{"experts_per_token": 4, "d_shared_expert": 0, "hidden_act": "geglu", "routed_scale": 2.5, "balance_loss": 0.00345, "balance_bias": false, "router_z_loss": 0.001, "init_std_router": 0.0199, "lr_router": 0.00128, "vocab_size": 3453, "tie_word_embeddings": true, "learning_rate": 0.00678, "beta1": 0.95, "batch_tokens": 65536, "max_steps": 9995}
Below are experts of layer 4 (counted from 0) of a mixture-of-experts language model. Rows are named router (the router's row for the expert), down (a neuron's output weights, with its number) and show model dimensions 0-223. Each number is 128 + 32 x the weight over its row's rms, rounded and kept within 0 to 255. Numbers have three digits each.
Before each expert's rows: a language model's description of what the expert responds to. This comes from a sample of Wikipedia text that the model never trained on.

# expert 24
It responds to: Final vowels and endings of non-English names and words (a, o, i, ana, ima), as in Nimba, Durga, Kannada, plus final digits in years.
router:099100114106054113110082138174132156174075110164114100188114078145127173135132097120145080176122159123177086131109089129098124155158144132135114145081093086158104127108139133125066136087122122188123160166155150119142090158113116114110089109104072096180120074117136189148097034047142127165109153129139153091129171091103124145158179071172113146171089150136088118125069153105114167099159134157155168144122143127140122092161136060113107121133139132096152091147137093149106142141151149148136127137114115131154101144100086170130113166116093164110163208091112144176138161124097120067188115143169140111107033150166113061176142131156111087140079127083078197147105140183112130149076
down0:138146151139126121118103093117107062149160152173120121119153120154131066079073111162105131166133099094159163198127210147179117095138163105117144111124130109132179130152132115150084042139136192066095056112138152103081149105185082130148090155085096165159124148103120155135192199139041182120157103100094153147113136146131140049124122138118134096106192102113115190160157183184150128129100159099097114138113112077135074138112120110060115119090155161117113121127112146175123077107106159161059145099119145155122167167131105167139141154054132110149171095159085127141124066132147117136097125165137120143156147115139120144072103117166146120160113154132141147192180102177115159158099
down1:084111140161151116083165136124134108097115131110104097123111132131137145082102077051142125093166052174129145136103153105071207134133158152120133162169119102121049140132130135125118108143040074096116036140105121090112126120063141162135059146123163091203175094142132131104149117169127099138120134181096166138157108133134161139192111128179231116158159156129150153163108159124158117148140092110152120121107137172137078169163100121131119118088070144137044175118153059130141180188166176204108140095156181159088140097167140132103131105138118105090188122156108111152119124111144138164087160107100119138122150143157147055103103119152146123104112135141130117130167139142103148130079
down2:062107178160062119173149131122171131170131186174141208100149069123117126148120099093084135081132120181158108113148143150168113153136134072135117121128137104175144162109187084128126073145101112099123148089156136136079130166180149158118130180056175121106118158105110171153142156121158142096149126130101083146097105149089133115052026104092144162128088150123183146142132103108109050175173145114127130147178200146077050141160109063074128130087100089161111160154174143168088121111158154112085143132154147151114159153121109155104106150149146157145079124122135112089136129148102190091155130178081149100159079143112111139194130131086139133112101119120121109151099119131095158078101
down3:119150208166162156156128122142082147168115084125087116133118100146154112119143185142128088095125151106130134152087092125126214144113129100123123100076104167093151114103105168094125082125175143145126158107145097166135043130091129119129114110156180209132076084108096135089128167116114134139213149184109155095160154123157156175119117147047141137165083128076132102144144191103128108185104074103105113144114071102128079166170177118127141157156137055078077128098094156150182111091141092123132076133146179115152162150086133141073150167149131160139126119201103133138106113134137175091108103098097118102150184121168151134143121162134115168124133116159133069085131105162103169130039
down4:100092129103145116105138179139082057099141097074110145125138153135151121163145182195081148077195073142174104162102156229184112093102121119114129129111135169084142145130120109156112123110076117119127113157109189104083102116138102124069115127172098144116106160118103102104201148150159171159124132162133118139153100140107148081084090159094126110133072127143088142188135107053099094149113192153143197078149153149126098138127104122104117087120129143069073120129154112138044086098118205095136155177133132163075121108162151115191116121089162121141094116124093172127196123183120160133132116119119106164111123200167137158150164086136136173175144133055132138147150119102116129129146
down5:128219111130154106142105143136141163124048070132080162136140163168095108093139119148174111137130161122099159158087169122114137062094093116154118083110055123110188113141127132155104099140172146096131134081148120117107123114141112130124077132098123096127158150080111179132129123122068089103162106141131130122175082119130125124108114118150109135153128074106145216099183121118114120064171155113111131202180133093138093167087147106135137155091131135132186090172167217108156120121086152176055159117146134169179120078088128133140106095089158100134123081099138083188141148165089093117101121171155169200129135166123046141115125100108143112119205176180114162149111103139125177138116

# expert 33
It responds to: Mixed group: the piece se in names like Essex, digits inside percentages in census stats, and words like well, been, the after was.
router:129096143080122147120072110159094120168079085173127084151121071106147122159119101121147082145127174054210123105093089100151165152142159164170145217123138131171101138130144121167099104143156101151136115103185129117107106166077190081091133056090073103201071109085101175153103113057155096133092183165168106141139137087114186120110144123126117162160134138147081173121055143082093164094123144168132140135139158116135098097159107099136115109114131098104140090100184125118126144138129154154166162151109136188146106142093114145169120114073093096129161156093105179172127137141088160081129105130172112087142088194170099086141159098157114114116085187137093146107131142150110120182110
down0:119155149131145110160163107116115092103120117089118110120142229138140130108125145115129073109133135132159114074157142132102088105103098109110117185126076094118071086212136147109124116134138177175141086143156133146159154136119127170132137132148110115182066147174103127120082165152143121104111063107088110112139103086155173082125159134136138133120118114148128185090101138146121147175069089110113098153087162073138053179141145129127142098127124158136231137152180079079098194075150178154219077108066171107154098158139138184154080166156134119095104127201138177100107107146156093174163126139103117137134159068116104153113152131165159140173084109106129089177150116121108092107101
down1:122134088107126150167103063092116129157129159090053115068130102106101153131094140153073129148104080168104136197056080157176167103137150122133168126138053130099118088095149180157122194153077081182115135098149096120173138111103125096097155107156139161107166128069163160111110121132168138132137121118129141129117131130128169170084175106174119123098108111160124062151157111089146168104157075133148143096070127172174175152214099154150128122103137168111052110127102167121126104170106138139172128143156075140150129176100099151143122149116166123179179171167158098127087082119175132111181087117106196158189112160132128087108160107124120082119089190101081121120147144143088167126100
down2:137146156168083096189123109086125052066092148205142119171107109057154114046120100145138137146164123150143111124163141158123123142115141145077139134128123165151134170119109139125156107165181099141106097107158130133112168112126120189149152088175156157116121157074152114138154158111092124098141170141185114094061137191126131148080088202094164121110135140169139149122110148106208140131112111040145148164151124119128103019104097108116100139146094145184170136169151135123084094158083145102125139133148127144197118097048149112177078101095155179140107114094165111123169137141184101136123083078135126140123145109108106113174170096096090069084118153108113118153121116165155110117181
down3:149127034087156109081099178164184109105080144124109166180127087137112071124114187155135076162070106112071139160167096155162107149083100116134133109185090126104150129110152083159113121104163128082149113109122145124136144154191086080135104131135142109120118070104087113159126162099144112127183074073148193148094072106117172135124136070127088136122092175200147113127124134162160089069206148210141123077171141186103158134095177116097182112091154136128143109132113151129137106117112209173161176092146111120155147133130148104100098114093183149148098123160109129114182151133112134151123180079089126172132197131102124132121107107152146170105089139090125083149129129118173145135116
down4:071136147128103124121124118176106159143159142106072108161091097114148114085164145096082105161088114119136118148145125132142144121076154106143136086112084155108131148144118139116095131073116140147163192132105154119133199120160133107136160087160149129177049104094163191177116135106108107143114142094139158117088153102125153049105142140109184089175158105124190123134093181198116118160135135121068184132144095126146145119073108107117087133161144133196158151069095139099133077154116139059146152131178093173087136146128157141143150144117124186080144133120199153112126090111081118144204119049113199061136092109132123128148130064126189200149141124094165113146113112133048137097131
down5:159125051058162090078165170114121082078150183133128136185147143182131134089102050165118111154162097064142096086099119091089097155179128170142125157139113173101165105159078092182111125157151101109092126096148168150153129114190161127110217093147118114114126111154101169114113161094090106062132155069078107145183080177107163141108079141074128146135170084113107110168154133112125175092107108109176115183182168114110102111111135140141162140079123147131126121117121105165092169138104130107084099147129087120086128092148145115136118089110144099168132173169066180138146117125128151103112147137105092144155160169174128135096112127123135140192165154107156078150155079095184142186140

# expert 61
It responds to: Middle pieces of common words, especially -al in signal and Michalo, and starts like ra-id, in-struction, plus digits within large table numbers.
router:129095088132113143145128119183139161170110061139121083170096093175111138114151115132094119174116161083165092107130095152134106193106154164153163150099149097166092099136134121142115112131127123140084155130139192118145111195082145153113133120068057132176138169123124134120119071117120136144064136127090155140124119152089137127158174100109116177138142113108099133106112183125109130142104140183108134186112177111108153131128123089128082046109144105073125098122150105146075134066147076137143140134145162148212079178087081130064093112110146170134170220072078124149160152088130091092187095168174079088134093137148166093190172111172119141167097172108119182124088159140119141169124
down0:125175202068116098102116177126090108176101129070159138070146175066120152108160113138097148169180123138094122072104156101206119110127141147156127094177089146157128138132124197139139185130093149080130107114077150152187218119122186142106115100110143147102067150146144092113111140151095097164111108125073116136106143099068128124132124082150086092100082116114128131165106102132055147138122142138168118131121124188196144133127068165053125129092154139134136128123186116123111116138142131129167190180177144149114153170104097115193092149127147191114144158105128142112143120096196117066084110101127155121104068130142140153127140138115128093100129102031188109097148129125125130165147
down1:090083115090082097149126184124047129130134135070091045123086169105171114093121095165088079151083136139124106128179142142095092130121196173183083128134124115124128167145131132129135109242121161153136159119096119144138136123091130160106098138132110119148127099121135135156152116117137122137125097078089088172132165077126165159178194148066149139109144139140163124170060150180092178120157197145132195101132160136099160094118087152105080113141146067159198125139134104181107146181121134136087117177154129136101080113151090113170159157141112104115130096097098158066100087133135189147141117087168129118155116143091139156087157081191147070111121126100135114173151087081120162131116
down2:128102094048117086150176136157110107159151147058182125140185118120085126141154163117156130101150176188165162113126127072100099067112107149146079105154103126100121152085165127113141196167107123117159142138147087145134092172158145091147146147137051095111130083214107092133111129132147081152147159095126141130154153075148143164133092106115185144106174192116167157093133145129101204107153141162112130052134081169119144086106124179084109100124147067114103110136144174120136135124137142128170125141098122112157167066120140154042160148146114185160179121143133187145111119117131143129098122152127111054166104089189065128098160069130109145118138105096119176145066095082109108136148
down3:101130113131127169141100086106168144129089081218132114109055142120144172144136171149129144051163127183095140121085162103127170079149081129140125119112116112117069091133083194111142118090145120148118141117137145135153147117136094139085120112102201167064103089152090145083140158142162127086149169141112137103108132121150136182168119072162169152139102128145142170124131071132141182184156114108127138165157084180147084158150104097088155165186131110099089118063180117189212151083121138132136107143154178103109123127138096095151120130105089125101082098138029079115128111116082122137136103170143118172082162110129132104083144122145190071170122161086129205127138102127118160138083
down4:150095145099078116132112096158082104098100133136131170092102083173122106141086106175094177160107100134168099128088140199067141200081120147125148124116123197175143078161096078103128102177078159146088135113124106147168126126082152148102118137147120138109113131137135182177131127172136107125208123093109131094117087095177146163107073082110188137101061147138134081148180123129154077162181120140132160128083143161128130120132155183143136131163187161133128117121133111112088090134138117076123085078093102148135106194116103113082113087123135136127045179206064108113135111199127158085115122154135141176145111100171133163156148174158107175126108108139159128110112106063191159127164
down5:151118134084144133145099090182156128115199122126107173149075113158163073107129144100129182141115126130122133112104168091163097097093138093128143096111186116147178101153120225058134137107132060110117147116157130132107153125151114126161135115095113137072108176144099082123106165138147123126050121161227156085136137129161121193089082152158139116119116173144143127145134165049138066183105134046096129094165125133126095102154101062146098106175162149115163166125143175108135108105174156086147152129130156117140131142160098148145049103105180132066159064126156142082097103112150107120111117124142127102163157130185103144103132112109165108084140184045134176127157141160119181130114

# expert 21
It responds to: Line-start list hyphens, opening parentheses before acronyms or years, en dashes, slashes, table pipes and section markers in infoboxes and lists.
router:109093117093091141142133127176143174155112108164160147141102083174150224131136141125170116136160162084155120117120109154167152152086195151156115149084095123154095110172145155145110077105148140140035138148160131105106088157111149078150097075103119105130151124127112135125144104048123159179124122126136128107151179132082169151108155108134086181149090113140097132095086131095089136123089140127108134174139144101108098082134155138130086069090112131122142117135144091163102172087147111203160103155074142109150068160082118163128110194120105137120180149109136135168109200117113063077176101141198080113159119138134179124169192105173134041152084143132121171143098089183148102147079
down0:145194185103096110118103132112110168155091090117137121091148116135070150171061111130120153135135143176114116134092085100077100090142185118148160141172129091106201084157128160105112160093115075083115092131096138178117156118127141182121172135157189106078062120144126110148119085093136138129139133181109183100147156155119124142090125064106124138113105059108131066126124101105177145159097102143125092143139200113081186109190170132118117196131044126095093172144126160190155117154131104085117104129096116099160178134153149095099192131164159140174168113103130084093112107153124102195129136202099098140141177126194108111113090142075127127132122133124156161129111182105102138170116
down1:105067135091177130118141137102147122165113146126174146126163223116137133129079167109071167135177134121173133143139148175136128155047169097113122116127151117159215102140124071093150067133133101111115118120124110125129134108124145121087133184211118139144188083116115126153156108156114104139199132097102096096116160134156108101129117109127112132115161138162119152137135143099067117088095126158211152181089122123097096195153136103131122147113121083164122158129093182114127107101134198140194116202113055059111114126108121098103091113126111129107157115097121125112217123143101106138141118071100165161099073102153109113096094186141085105114153048194156099166109112166144141102127
down2:102157078079130151109156099139182160123125166104088121181036120073089143106094045100107171138144096132112141149139122183103144069094102175104149143140090118120087124142092122166207090150068153110136163130070144160147106091171192089078171192087109132126101141120087128135126135115130138169096148139139142109104152101127138124111123131168131146159117143131127122115141097074081181143159136115153082144136142159063144152140180154163167170131153149182150157116203161118109105074173128145118140146109126113128138154081128080111177084063148143158075151092177139119115090088084109166136109088153149187073156159154116110130132172077077115152134115122146099098136171153158149216104
down3:093133111049164178136063104114113112084122106130110108102086136141101147102115082154089094135164111188118158169094124099120133146068111063084120146159125109179100123143149171112133121140159140159140134108179115083160074186174155098157109175147108178106157112125128122089125143158156163078146112104129134170145106135151159088147102097190148131184154141165084174111203133133167128166109078187086101109117124150156159159190123104140122151171104193079081132156129149150071073150076132083137112139121129146141109150113116146094099094093114120166149079109145124065198120115032104203133098135060178123180151121133116103130108122130094177105167145141127128097153083169133128171159
down4:136121117081138178180081107134099073152175113141178150183128106152122154157135160175152148128115186102051183189116116120175120159139138117131141117096029187102128082138097128115135156142184153151123131101129135146076100117116130110142133105143182165130145130126093175110161141178093087104171111055124126147094182132108183170153126163145138110134157065152131085131142161111089091112119161158151141130118079099119087160074055128089142036169150128133176156136123102117099096094095109113156156215129126176099120111173129121107096074112106112099125124129116125090112149146125103192122139101184194163111051186123130128131140172123127110112114121131114052114125071150136136093100
down5:172139129152110114091175093108145128114151148142222129101131110146092171146139087067166195104112131147138132115151126130140146113139135111197122121130140122149111158126087111119076175142094129158088109147139049198136202144116120189162126171171173121169104116102138148162131055149131075158191124104145090116139096140125210065129088151126079107147115154157135159169157159143131181080102114135110120101153161186148160106149126129164158120110127140130096130052097124080160112115118093094189100182109162095131131100131081152131169124105140118095138090179124092142100105171101073061107113172102079123097133088144085077130100109145080083116187104158177075126071169137135115141109

# expert 48
It responds to: Function words and label colons in infoboxes and prose, especially of, in, and Source:, Location:, Coordinates, plus coordinate symbols.
router:128062124097085136154113097152114139197092103214147132143113129157080184097138152136121125106127173078181124110124104179134167140100145143148122124149123101171110148179133155143105094125148141140074138165144173079161109146128111072141091121130114081124144132120100154135113094087124111166135131152120100128117161117072134173129120111147088155103075135148087176107098190100077111101123161156101154176098169131110098082158140102085099065143123147111138082138164073128111153085114109154142119200102195140210112199078129183143134163122084122122178189092099128153120178076107079102201080127185096104159100147162169110146207155117129105117100135078078133093102101141165108135094
down0:113078137134105114144104115126149099100126097108114053171120170107152133149101177144148081119130136098123115148121175121123176099167142127123147069123111162063143125111134124088191107160096167142062063171144140116164132107062150111122141134082157144154150188151087168122142165140180168179107119127096128167179078144137159139176104170110083132112113135117104094181136087202178145121115118092140119153100117113067107105204196101108104175180069139084061102132076136198209118130144116128134102135122113117131080163110149128149146133135114170094115165173107189121140109140057156156108164194057105124091143092147135112109149098075103142091097127147169157108134111080113123166129
down1:126205093122051135138118128096116111177156149093107122135148131165186137101136175176129141108078124097119142172114192152123143120136116178154131167113083089161100166217159091077128051080103154112116201096086095167184076134145135133178108101128150112112135114119114141105118170132164128104125123144099172222144047107099210150078158072107127147098109182072145097112098124144098187101144172111155176158131112139175113163094090113092108105066148127188126129117139150146138133129118077134092163074138145135124134085086081139093120141132135156191148139143145130123112126117129143171131144140160072155058154147095076146112087124172124098119103107123155104123181148113107151105122
down2:147160123088037163109084100103124166159111130124133179133122134141079136163179079087075129106113109120111140114163131161139116107104083086096146166139142115142111098116158117110141130138135140111149245103187121104144113130149086156173100208085111184154144062147121123085150164149128113119116177069161146121122164126141137131141088135142078112146078111153111104121163161145056081142147099201151139139169106174210109135078170103110148119097143136091139067147164151179140115180164117163142166147113130176133126099143129111189120119154112087129125128142131142129156103131119108131143096084107186096124113142101129100170072114109158153070186097061136134173086073160101061112064
down3:086082147170176149136149143088152108173119122117176119184132093122176156190074154112162127160189118150182179098160116102124131103183125119163159117086160082128154133138092130096166102106087139149148094107154108106120111075128053163146085083127133122152089165117137079044125184126164129130176149154070072135144198138160085097149167089099144137113151198101122060117113141148110057121110151106085148118079155167127142135188111164068134119170140089126154139128145085146098214090088117115138154135153183123134146130106050156090138115129070097115153125094141123149166126108136125125110153143070068119085135119163148127119158108064192141134138168151084143104097132141118138100114
down4:192138151063148179110121114116068140083163102160123084097132116065091149165080099101111111115148076106132185155094124129157152137128105170097116145146125148162114181105166131129183089109130079099095157099121171122202175105135104114161125103147138139129164142121122114163117145142071162062135176142182135053135164160141167148144105132129135082140120154111145103190127167119130099191073152135173189083135147139140187122102125163175098173133168153146095168095120146095150132149125162088130135161156080112097130115144170169115092149108089091109115137102151124115108193140132075051149073144128090069112104131103083077172127141070152070122166103126062085084152124096155091160167
down5:108094080061146103133153162119144196205202131094139165111125177133136100160122088115074105132152166132124084138128138142159165113097104167093164141059116144183162100188104064176121118192140100122129178133127119120127112169117109130138104156148156143118094110094096112149138089124105083077098120086119073174129089108129161079127128141143091147104080096165100145100115164202147152097203139155123118164181164135187091108100099149125171154158110066140128105159151112110148148113133157161134080116047077147076114159099161122124132062157134118164149099086111133136101101089050152096103139102152169165127174131182124164150144110123123150176123095102124124172166161134113141053104

# expert 45
It responds to: Month names in dates like 26 July 2004, the space or comma around them, and the word piece or in Mayor, organized.
router:161109128113128154161108104162129160156091124223117112170068077190173187123115136127117147131079164093145094120064093168145153175145170147111113152131154109149079144123092143173135121093142106127118122157172185101147122131097188099076093095105134144158120105149107110103124083108058128145122133144174153159104210074114236127107162051150119128133106169117102145105142147106103098104102169197100146105108164095124109094162141130118078101121102103102112121198144104135097172085147098157165165162098157139183074168103114163149105153131136170149153176125087130156122162138082076098149123126170107101155133148130115096178177109152096107095092150090077109108113093108148131108059
down0:141187118150150126119129093144076179160162104096142158181106128121137124180097214108132116098140123125152161156138157129109133087124091189143128166148138143088125153109143122154127086097173151163149140022082157106205124110136148128139116120086167122122098178108148169169105118164109127190137121063113180093139156125134134210144112114099086186092114148148114122169093186143101094079155179134050083091112103145127074104101092119093113149103142105075157156111110125143075137089121130149099108097086209116118127079129150101132131150126115107115041158108111158112101094118084120141145097113124164161204145163139161136129177174113099069156135153131142068134122123066167088112156
down1:104142106190159089114141143146138131115138084201144179147179077146123150131145108128114164147115152086084152102204099149117137135099121119145147111129117098095152143092178129108125129160103130144108169112156108170091055134123147149171134109138026171119140142142185146118107098101147077131096138185122090146075099127101131148074110152140105098100123147150083166074149135190105157103158077102066170107109174120143150157141107137113174121093133153174096112113095115163168105162150095111120129133149161114174159175156115122209113104141182143047125126146119115119141117141125156160104179110049104111144135129108129152172069078146141128128119202063140161185065121115040171079125
down2:114073133099181161096143131116160164144108167148183126147141107046126130139158061086118146127130151128158142147183103078182161123185144090188150104134150136102186124135116095135121117136111065101149133113095141126115071103132099117156112132124164107122125113134146095127081108128132110058047129104148129058121099152079105161136139118119116142080108132125137080059126095120126088080207108100127146156126121144145087143197116129126164142120123110071150180147131112179163184138102130166146130109139120103122156185099150130068129108094169151074186134085134171046198108178168131164135105152133139140130181123146183173142154146088138137128126130143057140129185048133140143078193
down3:152155126141171086156106109115153157131174119104119171139114097150134090123127147190113130115217134179131131095113127237133110136155142129110086181116123141067060151121099166131174136074130106128141000126124091160058097150136149069134145200172117113130112117114151092153069123100066112128171135132128173140123114081126075121158081169126142139139136121101162145083115118136130155133109109086154114165107132113107114161094145116175156066064084127166102150141071111175109134084135129098094126162114111188088185139124173073078160129107141185181100069141093098124149155161153092163163119117107108121128146149072122166159147102139152118153137149110165137129166160125117131127068
down4:102073169106103153131145130067112119112111129095100142081089071169098122174169125143107110173169149077106127138098141094107148153068116184156129127125146105186117166182123184154138097156107167165105255174148114124177165118073165147113137133051126116146130179158158179098102084116092147165135074136109138147124126168116144123069150146120093123103122149149096126071118125146160122168194149088118130143184114124146149124182118101110100118184161125147098092145155119109090120196113145095075142087157116135089121159119077119178138095101117128141134112116085164144124135165140078124104196118141103064078120129089116137145104165108105095122162108121082185107132142064124110141122
down5:096128115087110123105240112119104129189093072172073152161110119100127165161139184107115096124115144153149099147062126121081104115099123144129156134076149173127095130196106103143157100179128116128183225145139088132134153082185125158159147094175182093143117143137146173082133091185112109143094173091124134125180090147139102071139151171101101165145199088114154130160093147177092190142093148093127134080097171108143085150141107107136086133121103114152068115119072214138150133106085147106125144114095075142130164126077121115090145054099145122143125100134121156147120116103125118156137154096155116140149074167069092130129169149077171112132114119135208118141116136139088132115131

# expert 51
It responds to: Digits inside stats and money tables, and word pieces after a capital B or D, such as B-ates, B-ishop, c-ourse.
router:124076102087138133152090146184168109167119107164132153188102118155149136111121131116134103111144124117181130091127053219133134143119147127138154135102095094178090134158142168173082122097147118137143110121171137097116048115124125073141105096142120096165124097074081190179075115132124118141099143178140131100201184080140162147105148097157053142171109127128098109084094143108068137127127113154150137158154188085144101133177118079144123085096149115138141090198130116144067155082139099155145142156104147199139150194080085154159107120140110128155188130111107142160104150114091062124166112136152060089160064159152111094162136088147115109100091167072137157152135189140161119136090
down1:096139163103168114167170116124145124172170096145122098107123079097112153113101169079126120140138186151114156191117104133165186114106104142130107135135131143109122113110170094127098075131171047095165128145022194137145155133137151105158142109097181156107111156182196132108163154135106158142161142142138106070130108174175076131132168128143117141148102087085152147112136072095130119144075104121084123178087147099087094071098147070167125104158094123127096110085121130164110136112106052132096074143115150170191147152154095096115214057126175138179061188088134092136178162147148122134077190142130119106141128103139160150168118146113127138164140164089070128084130155136104113137129
down2:131111128143122117089117165099158123073102115129156144074122127147097215172123156092114141118107066161125186080127114174104121139141186166169139191212090127135126114058138184084113191075107154161101148113111131127132069150082147099164193091116122131146184166116142113085077104149113168134117190171132133168126155137166189105135122084141131123130098126136118120183121088127061170183083165145129144114143157180121164153114112159153143135140120118154100117129100184098108140146163160172101145128073135061097102125068124162083142131121152127089162184120110093119093098081139119081119158129110135130149140098075132095128093069081034113093130131102101196138158138168127153146132
down3:097117082135187151095142171134132168140152135087138150140099129138126086142093094103072198094129119121194154140071124175138160133176081170160111104134133133114138136119096119176134115130129117104084157147101125116245145081158129130124089109149112119091118135121123160185121200142155115115146114136139075141120057131128141140154132098065122122186125155118110148117098182197137155101129128105127113154081175082146158135094095125130106076133150125141211166122069119116128158152108035121120144135020135115107141113177108138111212173090093084134119175114157100138147138119106105089132116143055174146143084137121097154106152141075122144124098080073143078174169151102121158154155
down4:114166115146180165186129122151107128096078143160202128113143152039106142119099093089112116128151133149142187081141103167124152103139152087143126164056119148158084124199110121144112140077114077117149114119115140184135113129116119101109201138074156157108129118143100167209100095108107139125148126096118063164112140125113122165075049112116124116158093109125127148126108074145125123136122099088174155114212164142157101104158160103080168161177111119151106172106119159074120081120155097173089107143161172127085108121153150160189167209170080138120166111061127122137180083144102140104107134150153112125063158131094139115155110136134164115081187126130087120099105130147160055170114
down5:145166105127131111079125097115080118169099123085160112139123125144155155056093121166112190146203140128095136121134122169132092145130165125092087137141116152147097099069080175133147140206162115179111141115138181163146077202129089186115122095148130062143129098091114151099170080171095121140099110158111090104092122130172145114071130145132100090163173130128146127172088162166109072105176053116125140135099100138158168143126185144087098061060146125222090176118131149136098159102161084094099081100146124153133048114122088137180149136174158128150134154204139159071094136112140130153150154094143095144121146149106115088143158128117112093138119160118117122187081142156144119097171
down6:141103095118202106155130108144127170166125106117115129120127101163087156129116131088166155164143085088089084153085099133150135126057148119121152136077169188102111102199130087144201166149136073111102224157096088117166115165077155132175126169169137080160140163125161099123093122149161176138126138136114126122188134121116149139086111097125162122038124099146105050118145120122149133140099173153151151122098127109126178126105104190161149100120138130142128103105071125111066132154164175130092095151183134153103120135108203088148135115194144166087067099166134142090095121136133160109145154061158116093133011178121072125110150150121144132132079133118138119136096109166088129105117

# expert 22
It responds to: Line breaks, table pipes, closing parentheses, colons, heading marks and digits in coordinates, plus degree and minute signs and infobox labels like Location.
router:105075098091053151116101155155127132149103115189097142164106127154105208101115130138131136161161118120107110129107060143187143163147173165135117182118159101154063102147132124191118117100142124143070174197192202108150145127084135095137075150108058146131141116124087142109132122106142135146089134166134120132108217090138197148080149087137069106112104136119097120122087152076065129102140145164136198164101180119132094111160129125123100095124086126127100130135136051081091163138117130176149120185129169148148116187070103173093120128131132138144169174093104144153123180124122056091138139123140064106163111149140150113214153113095113092112086135118086131129102121144098114117148
down0:084157119154052111169086109097190158131124126174126127136085140094125131166167140098113068144087110116137173159125164107154121180119111086088101157133109128211168179148128062084162108119127113081154166155155112141090100118086098052120132212131127102088116127144164111123109105156081134112159125166123119117142172187086137143144179132142124152134148137102142155125155162221125188138134159142166112105127105160178098136109164132154080117091142085105048128147156071147122119042153137138184145105110118086091099136106115132145164116138136071134122073140149117098120128129109166159155135147154133164073089101087097118153120168072175130114136129059157190116109137212105088093143
down1:107152085172157094117129128158126088064093111098134119107110130116192093123124132135068137133103055106196120107124132104133096139164126132171125164151154180192145098192145115109118100141212142162119141134105157119128117152180170152138105108089125095084162142166144153107108097139152164141067070155087187116129147094138153119113158133079116135057083101139143199119139067123182126135182114132154155155168050110126126146061131146138143076114156142133171104110111099109102175131125087147162109096074055135099117100108129166105186073142159143110116191128114129173141135151128177101184086097126137050130114104141156142126082174125164146087123084066122134166142151129179194134129
down2:156171149132105125147155191131122121113097187080162130124100128184141134136171078139104115105122171110125148179159172112135115137171135113150158075103087170118124099140117118171134115092110100109154134149110083139083109096062101121152124182162154114148129115143161169129088107135110074110177126107158122153107123184138086163144109200136124169190108118164134124147155083073054143112147150175179082132113070149144128168133078164123104086084164039139108050125128104098165118109111117107182082178089180137139104179143145093111130099092130088077134173109107115120102130103103102184120105118172167180087139065138110134136136152011147167161130200147128139140121125104160103127158
down3:138052127209163121108098110106140134120202147062125140116112107176163157111112078128059148161116105133091076155099141184152134134116154126143153116113118078096123092166116113127112193117050176110134132123087137189152063134137148124155136153143116133132070126108161185079160136087097103099141111146160137120110135106082083136153158147085177120084147117155122067110135203126147118143230129160098104154090109162150121076152118149151155092066139152122126103178148077130093134108180123098112072155171126103168060148149139166085127121144071091156071090127139132158107096144129195123173116114160160179146117102164142182127117149128055145179158136115087143136121116141151146111158
down4:135161140189122117111134148117138171099153097135126144065126060186153138123105157078128083163155103163091139129155155092143163147112130109111148093132063132141054116075071161088143142068158126089181135081100125117089156115113120182114163106071135200190156110136104141121092148137144147110130180081113117113073170157132176136133130093087147075155109062234152154086141122151138109164105141106067160160126125140136160108134119164120143108116049114169142113115087161150135128121162205098155193113138178119165160123125173106120087093068147127106064179096153166121148138159125109130136127104121119115106149123188085134092141128068176061157092145140132144164103089113135148132095
down5:181089179175120067081165150162134099102080097080105115167166160130092132053135133183149183148096188123098105113086139175150192094106146165113095162155124126136131108124122186097132160117088089108087166129136100156195164135119128093113108082112149174132095154085136101067134137115097159122175121172154152128136125153069109192153193124088100155161116151137131066167142126075139118169134110141123146120144101134104151151125109150154131170100089150081091105193166135129136097118128127125136128129184154069138083153143077163150146119072084193135100180078116095062147119122153110141158149132095067122079159179148159080128169170162158102110126135129090148059137108073120092105130